Weights of a small mixture-of-experts language model, trained from scratch on English Wikipedia.
Size: vocabulary 32768, 58.5M parameters.
Experts: 80 experts in each of 7 layers, 64 SwiGLU neurons an expert, 4 picks a token, a sigmoid router, a shared expert of 128 neurons.
Training: a variant of SOAP for the experts, 340M tokens.
Below are experts of layer 5 (counted from 0) of a mixture-of-experts language model. Rows are named router (the router's row for the expert), gate (a neuron's input weights, with its number), up (a neuron's input weights, with its number) and show model dimensions 80-159. Each number is 500 + 40 x the weight over its row's rms, rounded and kept within 0 to 999. Numbers have three digits each.
After each expert's rows: a language model's description of what the expert responds to. This comes from a sample of Wikipedia text that the model never trained on.

# expert 15
router:509534513501491531503509441541435576491522497457535471490479526487426491484435510484436414547552519493473530565451573543428422525519499450437471485507562469519358533493498517535512466462481501531473489421515530465449503560532504490454519509
gate0:508534526450465511556471499496431552464500425453566501612499535484437493455470474470460446529584459521566602550523493498573490568464442420487501479473539508500500462482514588576453508497517546473586480496526500506524539513500502566514571488
up0:484473476563577574495560529554540477475498512483500491441508456465543509569481500494537512455540497502458490416497477508478527495575546574542484518446515374539494543526455414486507523566511519473463493483457500493528503438445495499530472513
gate1:496526546511577454540497437440439509475577447534528467467365544479472498518485529485527460492540535488495547470489448429524524529413516531529473477498480465456479482532530466514547485464528489493424430522474485507490494471461523549517523477
up1:486499505380508577469481546500457465522496464535606514511491519423515501516452452470470503505456524514510504498514507524522527465520470541535593451484456542543578523543489473534525549520498419487479488488484556542521461464547501503560524497
gate2:464496470551516492544535452531496540477459524453427473512512485467516508520506476512484520507450546486521417494418581486427543470524546501476467516464538563494429559494452469516493535493498440481527484507436531525484420547540505455464518458
up2:504451438506490496471504462567464530481453560483441483546561472447510537506533549476503479507463471481482475489441608541434548509492547479476491532464477544498467588528442419545493590416424504482478529518439496502489455476538516487506539517
gate3:534466572502482530487581525508546514524515503509468473534559493487490523540459498515485488484556561484525499509491471547452578459491536480505482550545489522471449504466430511517482506510481480495512465511444505448567442503493537526503489530
up3:557507467473525496504461424510494515442490497516469465493536554536526489533435499475580491488560538516489503511468504569507513467457505511467509565550475462499458500511483559500523477526461540468433494476479566432441491450544511507386495522
gate4:455535504478496433486504508464569505580526556500537515460507538499465449552461358537504497483511572480510525515488446436507496410550474459534486517490487538456491491532509453546574476515535519517508462487508508531479455478473550527534544484
up4:504461449502564482478463511523525487431491567501496536539468377478484499516544519520560490565464507397491491549533539595519458510540569536515431495526507427500516493471460522490489547504517520495570493485480489443482567493525474472512540476
gate5:472501528458545499460513517452483498483538465472484480504444444488501463529468483448467473469530506500428485504505533520485453436484457496393511552545504517495460502500541382522476455538469505544538530439506534454542448506522545489550426478
up5:518537524427485559520436499438434577468503464475471499529490500540500508482533473472527486467468500487464461535513549527459492503534481515495493516515514463497494483475487376548472490430482466436509524490614462481567460574539501492497414433
gate6:430436506520506519535536471448466541486563461454432448492492479509501419526538492461502452552489521472520537504476456487475533494484458523466518533416511560439441586606532429490459500480504473589540462534464442514535534576473455397523487487
up6:479543502440469490490424476529524435513487586544500505515547510504495547478482453527509522520505443532536447539530580445510479540529517511464407551588470476518473442410466519473522511500474513472470575486445552473453490449487577499475503552
gate7:525502563510511457497496508527444560493509448521453530539437571454407474538455495472456492587543495434560547501502598547460491462496513465484454580488474506494513510456566505496506516462490534522512424545489465469521463493440558519548518503
up7:522538531453513536427453481440512458506505495463493511497407474447481474525553505588477531505487526491458493490462477442484482457408486604512511535486475546503471483510452489532481480506506479517508516489460476481447390467527529558505527525
gate8:514575469455504507544494461458402481474518466445530510473514497506451507488487450557447427559494518450522541497527522592504436528448532547482571536520489565438394472472585510435481526525522494494483474443539511488502560518504547499464493558
up8:546445533461506495520511488563502568508456523538481494472520508537486492472508563526530502468533442490539542486491484470484526533503514488508475474494486414567510571464459454497458432442510556508509571569549502477482450442556421563540543474
Description: Periods and period-plus-newline closing sentences, often after names, dates or parentheses, like 2006. and TV 2.; also heading-closing == marks.

# expert 48
router:495441492501508448532487511511472445480559551439538513568412581511552544448450451522475448496576490460482538486472566505492441479480553504504524469533525454481407540488543442529556493484533458531486492444448524468538444422513458465527518508
gate0:525507486437518470497494476524576516489475483529454429516464508494494518484458476566495474471539434509522511530474579575476531522501553551511577518481501524460433506492447415500497444560520499453466470440416420488508595530473548490513528492
up0:552491471484493514550460504518490529472521475497478497508472513440508469550498522473493558508491481474462439550519516516536504480448460447487446563469443552544521503508478462538478515477416556440452508563590496530412421480410491447514512500
gate1:497487510490466495504480516507476553437497480417494526500460490483499464514546494495519557517447433456494479515538575506481460491460492526513437510509528505596495500452496496583451434553521500442492481482444456473560402462537533501551491509
up1:477549433509550513435513536520487436532466487471489439527591492480529465500443525450571500515501498528475532524529467474548559516499569438576479508456498527495528499501484508542501492489536481505519534481548547506492502504508566507476426420
gate2:419422516548469427475524475499446482439506564544575550530454499467494539436456453439571467487561536487469477463426491552469431465553518540530452500483472399513526469498412462511442439490501465558507468542514523505510491443456479496479485496
up2:512497496505501477535521508586538364470461474525405553481501449469454511544498496470425490523527451519496520471545463456544517480504555486520527479544507501516469447463534553426529520524535512451483523566506403610461449495575501480540475502
gate3:477452553514494492486541502450447511522432514461495496486431451453536481424489374579553513554502464491431490512552502493475487530559495578455451495548513514439435542435558466463570545427512534468425544495504481427528522449481510506462418515
up3:542465426451536538527520490568526497488502498483494490440535463655510543518502566448503555504508520525575568507382516496563499533517480502523575565496474538448555443501452479499479422543471488501544507482436479519551494500508512485448521513
gate4:485540454484471516506465538485469528468483500439440539511481463477505539518474496448504481469520531474525526563526503520500505449530437493557543556465502495464446500471520461466512539490504474481513448500528515519515435474452550508493498499
up4:457534509513440541459494494531437514524531454530449491495502579492518458417478561490569505552534460482537466508484466464477572519543572479517498511482483501529511510478559532445456531572620509480519457521462484482560547546479431515467567528
gate5:521492493545532473551433455566547473405525507544532487538450528517480518552543499564458535496538493495492582522582512502470470494463551502533503490494532482483505568480505517534525510535527513565494495538493529484458414604587498569531512487
up5:517531490507485482488476470506522505509530480517436519491521488491490500477469485496501465535484538488512505486438492444529570516547528493557533592532474480530494451446506485478494495510424527457486534530473523495516554486424513487555477511
gate6:467510537518444502400494523488508469413488569455520463470468542534552422481513426453493551547571424485482521553510511438505520499460492514504473508463500528495499510510467443450507511594497520482472520519465542530496572558507542404466542506
up6:536460468560481493495473521530533468522470545504508560455577529552511541485497498482487452531498448516426424481453534485444498417416561544403493473524554436582491558548591521539532471510548495529472556530465584462576580493568534447484499433
gate7:587474484537509540512540482562518437527469502465493505503472533445509518478459440464488558548431488533509472523542463507483449500468563449536452496525447491525442526412489471513508480552579483467418472562569443468481485511516519486475549535
up7:512578397468495494522482547439495549532446461481481499453540565477462504484474555440512490531519513560478488503476499488458518519539499505590501514560519493545485493586594502464543528477458564508505543450563558486554441506514446448505495520
gate8:559441476447460476573456529458470499534433501461504611494535510530459490463492517529533578557497531497537476507454455506439503398463500533478506468534492453584518490454520458473427523531503470534518544499525449464506496571488457510510495552
up8:513502515539535485486479516469491574523490513488534602492510469458557515541490521562511510473526521459509501508589489448561480397497585508504488599491521488417566516553517499478520533499520471460491473463494501457471493515460524472445470491
Description: Lowercase consonant-cluster word pieces at or near word starts, completed by suffixes like -ing, -ed: dis, sp, satisf, end-g.

# expert 51
router:529440445459450487504476496474443440440522506496514441524447596519504520515500448495396513532540491466433507503546527505515505490409515510506545500551557498481427512463528458525582537511552452445460480404437521474587486494511454471532453485
gate0:529515463447571586437541509540481480457488521471590533489465506448526471548436521484434546500435530487439491564460555454484485518533516539595466528557456451508507479516463571480488522491453500531515498513459525492517575534454499414534503508
up0:547488385488600508492514506445434485512562534511570397460493455429489456497491511462488516530455491528498478524439508538435500497487507511559454520473489466552517577421481588486500494542473567495452524449528497559501482480516444490556459523
gate1:533524503543499508471489509477448535466512487512539576456486492512505497508494522494483557531534456545515525434501526467438429468525623502453517522481511586476464522465449467501537447569517441518521509508494545515545413497474497523538492466
up1:540569506474468453505486461428435552410489474496531517546495498445535439449510487570427447441535527509548501472538620497497544495519573548484515506535536497485519490470468505522475493497460479509502409479423554491477487467465518482462504433
gate2:461513546469539533475490533477518466446503523427529473487501553526472470485439514478399518479471552430454544475512527451490450487434510497503543492500606468545476548481433486586468481503496538554466491511487488495489506514528475438515464451
up2:494506526473543504484481496508541491478484570570466475520531569497448522439497461512443524495482492496462491536520516504448486503441536496481462458563500513476478486517523422529543489525542582520469492444493468471473418463494407410444526428
gate3:470583501529519442493495438516482457523483475493509494502479484512545506490476478542482494427511533449490469571520476541444547572465566462454458485467553430430459571526534528509543437471459503459462473526452459480516533443530511450440544451
up3:478510438566594469570544468503453511510470565454552437479476540471535476477438491526529488479472477429434613497537479489468497435522371468559480485495484476540501470567427534411477514545521521512570485522484485465510490533501478487503456442
gate4:512476502439497461543566455447482476463499484483469490473503568465523498440473379492487484490513517534525532494512566442446539548455542503534518526486509515484433546476524436520508507446511537548525480479509526532506523506533497459478524481
up4:464504504511531497466621527504473485464571487499430494508543487480520494509492480464517539481522445514478549505472564522543489510433495477499474537533487460529457607464542460535582436506549488466526429546485549461569467487524533399555516464
gate5:561488488560463546463504515531525500570479459519471447535468532535544462536442494471469482486617541495494489498556507487453448463547421532467407471492567490568497477543507456527408537527527496573604391488428517523506502486469463526484442549
up5:502445538525537517506547558480496507470481478489506447505485504537549441475443489498511474511496573464522484480509466482368504520516531536521465479432482524517436463520448521530473476528519472516516519536496519516519499459509534515425448573
gate6:510467477513503442492434486477572539482509531579508451468512549529547530589526498467477480569499535528511477534515526492474505552478495460541456508590479462548525452485484478497519545573470486452587588481490429539522442571537530525539473509
up6:503521421487538517499487462460523520488545450492498466461550494556495546546538513492479471473434541504568446531489511476497442493482484493422502555573529529591398524463524423498459496506540491475529537474525479461550512449516515478555451470
gate7:517393539472446494440539506502583470494563495531549495494430512470455486555506472488537539509417529455419501514563499510496457508490472515530501429498538539502467487469493457503477485451467490537459486512492487491448445518540511488503536517
up7:540551522489452488552462579431601456465476549541563446525524446534497486569527525419456469538512477443420533608511555583397521543491485539524476497542461514561534490543536487484451530499511494498467465499505535531517436555432495542525498520
gate8:524482501501519476493368537525470469458470380457467486486519545534464500532550528413540506577439501478473574513527560477496500467510529525432454476478530513468480552505499505526475514487513506452555518428554612477542465568523463459565522537
up8:511596539450558504472459505500434549499428555555460524477510450465530476519436537497474541429512500491494453510505405527493500518509440472517487462494460503543556421496474526494489421453403486562520460519523429499497533487508518549504481494
Description: First pieces of split words, often prefixes or single letters, such as re, co, pre, dis, and e in e.g.

# expert 46
router:502457507464513468539505525516449454515455520457476485479482523494511462485511434481494481487569583446525520478448519489451479510529531510386489513456563452460451443480532517480543528523540468521482470492456479511560495540506517454537463507
gate0:521476521486562549494579462558451482513512474565452531495466495480557547539479522475501482531496483474500536460458538430444482489487493495479412479446540438515471499539505503494501532524465477526546493506498522542552523529480560431540519529
up0:492458482552490475440482482473498516551514489441515444512504509584495503459489514501523499510475564497519534500561429518532507467523428446481553543544440480502500496538430408527517432473529464463477534516487482475531504431430466561424551485
gate1:483498467519528482528614491571534465452497510526471470451507534505500451451477472476522525449484516559474487456489502532445439565544503458463463511495520518545433502488556469524525490540490522520481456552529514450527497551511570493519492480
up1:458423448523516546512513491495493509463545478483492490525474491466533516502506430461434503529538529548518500427529487480498442447496488434455513481463501514490502481496410558602577587508432449529473473510492513489449586511426515608501476459
gate2:485547457475555492535500504474455528518485461473468494440492457499488522482496476521480513552470549436595553472490532444441588433567551481512459514474483479453416523523445529442471497555531434505517455512490480531451521508526531516539531502
up2:482555516529576511503565501443493538470444513561531488498491548446583539447524515444492446529513586483580527516518523494494546548551554482510495499482476488544522466533424520518498477487520458495475524505469530499538493445538530525462570566
gate3:560402507398495480468533456555600466472535474485539533479452497517477458487550514494488511486508593519501494509518433473514501505472503488427455522451508439523445510532432449482530529473413577481521418554496485515450476545556529489481496531
up3:461518590498471470451518453498468527513496519460494460470482551470581553542454438586533506516533444530496500517458545423424455447455459450455522536532479511510513500516499526541511419538579468551473563495535499445523516465459530519530487411
gate4:487446497518515434502551517517467493423468539517529440505434496508585421581496417451503494502510504460555533436469580456483496500542503496459470480437529519490433467526454551493532539464521482465472482473549523498516465579535522475526476516
up4:513458442510567471480451492510529504544502499530471571487553457573418496494427524512486474472517465445532478488507470530507476503505535532493418446546485570511522547533534500510518516470402493515536442509534470519477510484482464486507428430
gate5:473511454487528507498518466506413466469590498412558439516452444529591480570562468505483373537539466508463450513527485531478490466526521481459505519484474496468461552478468513504470460587555468458442448460517574504523557527500524507594527538
up5:484550507521490476524463468531502562589448433586534500464522520462513576458495521497457529495438509479537573466507496525474507573502515457522509514535505488458506527457575448503513520516415517529559526538504442481515457464498482511526435502
gate6:500479565530505476547537502461473454547496469433538500494416543512534473491539496473467559492508508525503492438478516501507441506468497528427439444440518533509446491530423533521497500458562549497504488497514555531514570584540518480464508541
up6:464522449375484480512425480570500621452499498492470506506549492469506490500464539568523448473502457406476533602557506551515536478544454473573608527492476537497501524471511481444531508469502508520522546508460529470451525507504390500526472508
gate7:536487456537481538472539549492396462540524510545457492503483468536515468518451467468409499451507559521471477610530552495484563456445474472516558470487515445417458593568529512444571546491501441524586501516504491448506481582388558460497503432
up7:530464507500462514500483551508425455471549464471471528547501489503455491497515461531487523487559528535511509532577537495487523510478506483467501502478540471453450488540490501411580526530576453527470541520487437498475512517415591568507523469
gate8:481446515459531483540511511503580523494435524549527509488512636519534493452521459481482561501569527509496458457484464457447442478499499499526485443495570545580494494536499531517484569494484441453512550538431519479537486455439522525498539520
up8:509525396495509462622429471553653475531483511517554503548481530539459519484431457511460520504500549481482467469495493458457505548506525556539472466438446478500506558517453545471514572500503463502433510432489528447531535485432492507478544461
Description: Verbs, objects and particles in plot summaries and life stories, especially death and violence, such as died, killed, death, back, him, her.

# expert 41
router:576479483490584509531538439623474518540532509514506503532485505504472456483487507510413463616572487441483519505455516485416480553511550470428481473471566484503438508513526504476522469471546506532498507454452491469473473540519498493567494520
gate0:453489478479483493390498526528456518434538457568486472433509514519484461478407478434420443529521512498521496541477535512431447520491499496498531496497502461531472518450520531552512529525487560542507446455473498542434547556558498495530473558
up0:509536508519524458568491431448529472532495543453482507549487532431514513511583573543540514491534483531520521470544475457612570485478496472502474536543490543501509425536507439426531488508534419440525501516557481481570476400489524427510488435
gate1:507432479478561496452493542536503511508531549503511539552458536476522447407416512491542508544569504522490475520487558506523461521538508458469421589563582463500471457486600464528441365486554490458535459463442536479492488550510469461499532456
up1:453439452497585492463482561553480508497540582456516492530494481498478475472487568432504512478509513525515501514521548529540492523477483460490445525568466459574492475494495496447458455512581430474514525501471551494496440546505467543502547495
gate2:533491512461548457498544437579545487486463531493498487557458504431487503529476515470437546421499483497513452581509534418478479440512490447505444544504443581572450527520535433510474512580458505520462568465499476528506463509425519460479519542
up2:494464516519541533478572422543507500491529490476475455468483527486485512507488488438482494453531493471502542512516485525613510439461470452477455526472534521533498480555471464507470458469545567525441483486580490498491477527444530469482535480
gate3:485469453517492487469545500517503493472499515568502432543459518497553518526517536548431491516522528468524541531495471482535488472525521444469496487490467479439475559467490530550601420465492473523450484485386497449475475533511493475507446598
up3:448532510483449463447478560514512496543558464394523454481518527521517521477493497538491460494479580521488491580539534489482440575539585567485503556490499495515505519568573440491547500504516519548587501560581434552507533565431535457558525525
gate4:526509541550483544412463457515520481534499522535493504504482471516457513560527517494457528480514517457507570510485517543458493488518536547520453516505466510504444529490525460465503535510489428537486549400457546474617484469445508502540523550
up4:471563488512536486469476524531552496462462466576518570543404477483499512557469485515452582511526490497574469454498534489533480519516534467519604575433510478514505554549467424530503461427567522530439495435460487519421504533454499498509455483
gate5:507493442542465427512516459494523460465528450444544436471475522495482514529527513495513488542409511508511551464560478471464443513445503489491545516560519515485461551517470523510497497467504475597524526439456527516476536468518538403541560433
up5:531494522477541489472501479546496499495425510510457560536541463536543507473456478401516490435529469524484432528405562516553486552565550438415443569536520475565497512528506460504566526543493473549542479547519498523461436523548483535461553523
gate6:525536532520529454536458457509513443440521516595530426515524518506433543440480527543489456569529496496491457534528542513436537627538516539457508493470572506458427492491470480425524483448557516499541425497436447576453481494526529445503530499
up6:418458431524566453502509480451411469417465466516545534493543442476483463506489419430511558534493427526450529503440522534545516568481458561479511593461533497533541529469549521429487471502515583565498497516528465503536467499514473510516537499
gate7:473458499461478500537546425548575524430463463486497506533449554540455510481527520488536473510603525442570529466491540561488449497487510497532518521514549435522464541477467534431526431468525534495489476526427549457516447494521558584482532455
up7:505445505443526533523565421579577506442492426472520500523490541622416469442574502493540435577569532433519580445536506544531444478481533500499504469522583436537499488442480529498500421484466518473505477519494552488522448433489565540495518474
gate8:547524509495538468514470465439364611519581467466553423517467554599459489481515503473469439536483486463485562521479511591488486462587566547445487469489536470521506558495508541475504561487453442489482586469511508503523551494499536503516437520
up8:512514565511548476526501477420376588518483490474509511550510547534531488460524495482492496535455534488491491485469570585476462456538585532491507441445500409548540537505479542462469518462476488525494540450547516518492567545545531476469497548
Description: Past participles after was or were (located, built, appointed, written) and sentence-final periods or quoted periods ending prose statements.

# expert 39
router:504525496462477506522558515498441545586504488525505484494486514452471476488454503495483474471540449470524498498472479554460462547475517484494475465456515433471474463547516496532632474525531453525418499472420512516463487524512413503519451488
gate0:377439451528464479524450471541543488491557479508473578545506535468470388538453440496509455517447474475480570478481507496521504524466590486458391494498512455496526498518549453505493489466531461492482459500497483533472491507475503466484494540
up0:490480497452507481468518435455490520450504446504458509531493557532457425469470475472513476554491517510506499503440538497538496472511593555552461479489566425477534498527549478414468443474527451487474461510485573543514456441475509504452563540
gate1:528560497507518444480511507537501478619493496526474545465555534572464517475563544531478489529525436512466467499458539474498382440490530511449479539465497480524503524543523525434518487513515456489502464491439485466495534623524573437501477503
up1:450441443525554530496479539528501500482473526486498442549493458485478560505466428523527493481569533474543561532521463552436502496474498469462529569581498573513473547487551562553545576464476511489493533503500459520476498495460422470499497468
gate2:551483519516438483512493503507518577585483536497534591408440468492529479598449538575473471533512443474512467426503437505515486485536538458504508506487456472535402514493586463596587504454532528488491455511455507404521523492520490558481483478
up2:497489501445449566447518528515526483576530530510485575408426473503512493505439566553441409503508490430499490405457480497495511547492566468503520457455486499471448483515573476596554504501495584518556536524476475457539517524498457559481497503
gate3:518508499447498502513498491536427428413471539446500459507433519520511470457520486460464500538478555434441568467504595486456536579438534451462575480444511501469522543569519527496551545502493515590472542518479478566491546486624422487509498445
up3:493481508518511518485502481535472508466507511456517500489460513557481422553553557426533482481499503514508557490563506484466520481453486476484531421494475498495511571561548477507569519514451506520454558479438515546497548500575408478475519439
gate4:545501520464544458576552471516537525483505434466503552493521562490481454494522498507449481477508551453405502524481554512578501545567450476459563542531432458505456567492538634533529523512449493479488416455557465509433568518515465509552540470
up4:533526509526546429418463529524563492526531503452579450477481519499539487519530519539478546491496507435485518534571474478497452463487466502526516528451422450504468537477438576474532409476484476513424450468616474463491528452544514521534511486
gate5:514454508476549460407561515529499425513503437479488552516526460586509590568473444542457461445494484503488589514441587506479519498604497453567491545506528462534516489483476479511497540504514462544534395554482506528545492532526503563400495518
up5:465540481506562488609510477501525463474526486571542461501481471527495377512529491451490506527514518571494526454475509480551522514495532595457442470535469551463466500426459537481510530509468528446483524561529479507512522533494454488569518495
gate6:464475425445544460490560537436542482493504503494466486519508543472554512550455481487453518463634565489477453559493497511452517457539455489476503504495446508539469461456489512437603505492461505473498470476544498488453538480564468440444504435
up6:538449513443552497573507499464497534447520493543472454526450484481489514509493490528409439459540564509541500464338488463504446468516488519539493504499478495587506495588533444513555530492495541513486511519495483492391489465501473454496477508
gate7:471486504476537520484492498471467496533526488467484500478502497415512480494486533591509480472555527526499476581405470561483564559535510478541503526451502507476470468448600473489508494494476509503487475464517490516470470532443515566529512494
up7:522448483502496461475453475519558487498492495536493471546422581599521526539519473361515536512504456454531500466526515419530446503496504462437452510497475473520546578528466503567439494525468523515499465544498518471607500502584516469481510483
gate8:527439522464537490562387450503509552496557518511507515508487522504577505493522613494377484555540516424533473524506458479483502526476522412495459511462523520501494553469479524513555420474450471467467460447464473486431512470506480551452496454
up8:524445512454473461531451535500438513515554490546538474463488555480499518482506522471478530494467465447526441489527499529478470547464496427453452494459489493515530476492477525521493432471445452479513474440458515409406529440542566509463523549
Description: Pipes, semicolon separators and dash placeholders in statistics tables, such as —; and |, plus header words like Record or Final.

# expert 29
router:521512583493461493498530487523470504502543526544487535514481527482475500537517438520479463491514533481531549446536503556511473584537492482533447463504513449424498509495504502563571455559502438504454423449404510502473497496508439513581491403
gate0:413501532440483605517496572501439503457528510471543472480484538510488462488481392457533496461471454465495459491450432508461490588470506520496512531484507549463456452508505470534498514526525542572555499486532523542445526459512503554540477498
up0:432432547445503544579619532518431493425557476470486561561503514468468528554488511512516507526459480510535476493449471516483434555495537557504529480537497513491486528505451545441430509572474462512549492488571492577469459520524554504533534527
gate1:563523489478519529577592503486443502548502486476465484496517552463436513515491473540501518488527550488490491422478548486506479543506551522516468423487569484470503479496519538540514549484437476547516537535544521529494436542511490456514536469
up1:486428568518481603572558495468508511506538454521517505562454500468438542584515478492479484457526452489543545489462561469501461489509573491533498413531529536490540528459477542521475513460524515531547494551547466468525477518471474521562501465
gate2:580510467538476514470504414524504486549508506472489529460470536430460405482526545504573457536496497437527482461562501484500435496432491513449503479441543429460529440462527568547533427517524511467475463446432492532517507539507551563464539484
up2:563509518492508468475495517485464449536514483470532560489485410551497524492518520466525554521531492417505551531586473565511407491480500509511541493520467559474560531524495505524448460450567478425602512460472414516518520439527518424483519443
gate3:450499483492535414529464443492446499452579539489474543489495508510457477519566450524454513569536534551431505500497465533443466525487430427518521557515543482506557458521490478448477564535498461429536467502493509403500520515612540470517470460
up3:513480593461598441545465520428535530495552415447538499465476581488495533544459570497490489520425447559536509518583548427492583495612584519428475502518448467546508477460464518520470453416514508464448526510445496446487441470480450406441488509
gate4:529555516454427514489570553507491502501533526486492470508441552475504508625514411462462514504520558587482520532435516475476523464567496537453481546508463462435500478527504492471513475477456574576513475527493551517495473503536519516506465519
up4:535477482474483502517538500496473461519447458558538488516542472489490549434545549522545573477508447551449505488484527507515475485480481447496484533495497532566528489545452495410446454558535524530466510459514511503493515494490542525499447517
gate5:499521554526589508501571559537422410513518520459516518440517550473520511570491555418452524595510542458520537488557502448437416527570485509512509404489514512465516526441520466504485490466452467513485497534497484551498562521520442445550511439
up5:486474578488549468464520460540396434463511544460478524423549526500486517554460530433428500565525560446579528479577491501456430573589515537496503449528508553503532506420505514537509484504473488518494487525523448488494541504491463452490490448
gate6:548528470452475390524472500549465509449499505535500480595498582529474516490494453497550435483551490476523480551481514540446550478516501547519454444507547569576497492471519494469542475470455488535529434437470507488506498473514544455489502474
up6:405587515418502470516477561524533524504552546471558492564484522545411398468491526473511480441538617562511517543424518563486541567516453510445455479524488483558476527507534519402519471545510475489517508428511477488506498497461527530551524493
gate7:462489503415482456479478525547524450487497508455479491525480504527480491564542528537433536483515491416483559509522507537491502530578468511421563498429478419523490434480406466540509496583515491513492469429530475485439422491468484515534520444
up7:414554646497545556529525474492500524520460528443416550467464491498580505527537468546454534508474498545461531500489497536480444448619513501490575507506524444488453499479531471436481487508484514503483492455479513503502531460492540424483546532
gate8:493520508500455509478486515481558514495565454493447445501500493494448526497459552494456526499580450525573473537489511538485478451465573479556558473451512646440531469570443505483435517521508539508603503482416479466463544484536503510533447411
up8:492531504447430484454520534499589496448537493480472512523517519453513501516488526526508488511526474486567479495514431483538445400463524468522551482478491548469501478562435471502412498460499518509565543476484495508461612470514455508499508492
Description: Pipes closing table cells and rows, table header separator lines, empty-cell markers like —;, and coordinate suffixes °N, ″N.

# expert 3
router:505495450490439519477463525500489523499512516470543474464519544492503469507494482418492483499504509427484518456351515528499459512426480517444437535433593452497494491499532468516561488504565499499519513452488492584495490511506504460574476475
gate0:456530537502397491481498516524440455487477476484532447464502496500434498440488490482472505527469516516445519446498540517519499439500563474472497503517504479510542514523508512511524472508531579462511507493483505478540437519557453546470532429
up0:539470458504401486485472483524486518448495516495554477460460472469450499470469500502520538457476542559459483473418482525503535527500489505464505466475462551499528525410481478516529535502484502500512474521528426489563445583525541555512442493
gate1:542509509485488551521476494476517489482464513512486559481585562462488528530456519489595549591471456467490496540410448501591475467533524500454489489535497445561535494523438509522524556477458525471439487451470496496557544495528498469532487533
up1:425497491556537518524523491545498424492462473584445441498492530500519540422496439465519579533412493531465543461491531537404492525523515475490472424503524480515508458503492517541505542462467533513431570532513463507474453521533454554437531537
gate2:523542491479393528552496531501534573459544475483465436461548525441458461536496511491483490506450579473509526413448489533517521483498538487560534539418615518410502481513428484503488496551555445425550470493471520509511535527488491533546512493
up2:520543467513477538481553535484443532401489565474514455534471500458503468495506491510445446509459539422472455453454475500493509482527540513539486524464576496520468541505454468478558480515511393495513536543499508511503493556489467466482502504
gate3:479475552436499469526531474500506474403451489493543370518549455428529485473507483452468537514470517526546543504460540554519398626514504496473433528490540486519528434541517473487424560490544512438514576470534444508443518514557505453505530520
up3:490416507487530530493476458437557458550502500526489550460482495481534495512523508427480482467462519536546434487506531448514513472497481523451511473502499502508416490491520531444587537435460482537470427505419504486518504453533497484514523520
gate4:454538481573555486498549509531500544525459471460482525523528526440533458446555471515484447508517528523491483464506487475416506502519524460475481534562494508503512567501481495450510411583500544442501421509503491526539580524519508506507552432
up4:438576483507484419522565497460471497425499505541563526493470541547543482489508563552502487554497473641501526487520598453511487505488421489471506472494553487555438507585505533445521473515465544545515554487491458515511475526529561454483507445
gate5:552488457546528501467499479415477458545489490525500450469506468468508507558524485512448498491475516413460483514425515478488536530489563428498546554482516502487560524559477475444425505507525474531411464544450466527481470463465516574472438511
up5:596545502444502479442537468538548539474587499526456513503440518509516516486535504468524483521542449532462481498468477540498493464510519536416549507463481568568427486411509502491561504476487541477501513467508467470496546494520529570509563470
gate6:584494527529426515514538516516502456467458542517491537467406500478457480492495472456449411465445522458542528423529496481592498523517580484474417547431540552456494509429440480512497497443503449487534495473511480516506559485457466538507533541
up6:484425576567498478518532509462550503501450506434404589479450534508514473495436456506530490426522510502433500403511485481540519503450489518496443545496517572578473533540427509523516471521497548492487548482507533492466511542514508532521544581
gate7:472389416434492498456516465494525563440499500573443510518498489566517480521541480497555481462487507494524595490400547541501375533531478532410498451542530483545498583521544493517539506531480486554501516487525497538540534530542517495486564530
up7:548447488474525485451453464429500496481534480494547512483490504582506510534505504480524496488535515530467537507450501528516427443563496466412505520456547509493468544594537416533530534507555434508531492471538515513556521529491551551527602521
gate8:504503515545528550562532482566535525479489488535509539569464523586523494528536451556589510498479552487545458549481503511452528522480480501515459503518492492474471463488471531423502537454457500477488443517469543519456430469500547555428514510
up8:541486512450516456478451525499447510452450508590448468481536492513461480534567525466468503511511521457453466520480485548365490462476498487506583507440550491508497510495573508506501551518492558486502512472416427537495491501483473511491510545
Description: Common nouns, often plural, ending a noun phrase after the, a, this or his, such as areas, settings, community; also such and well.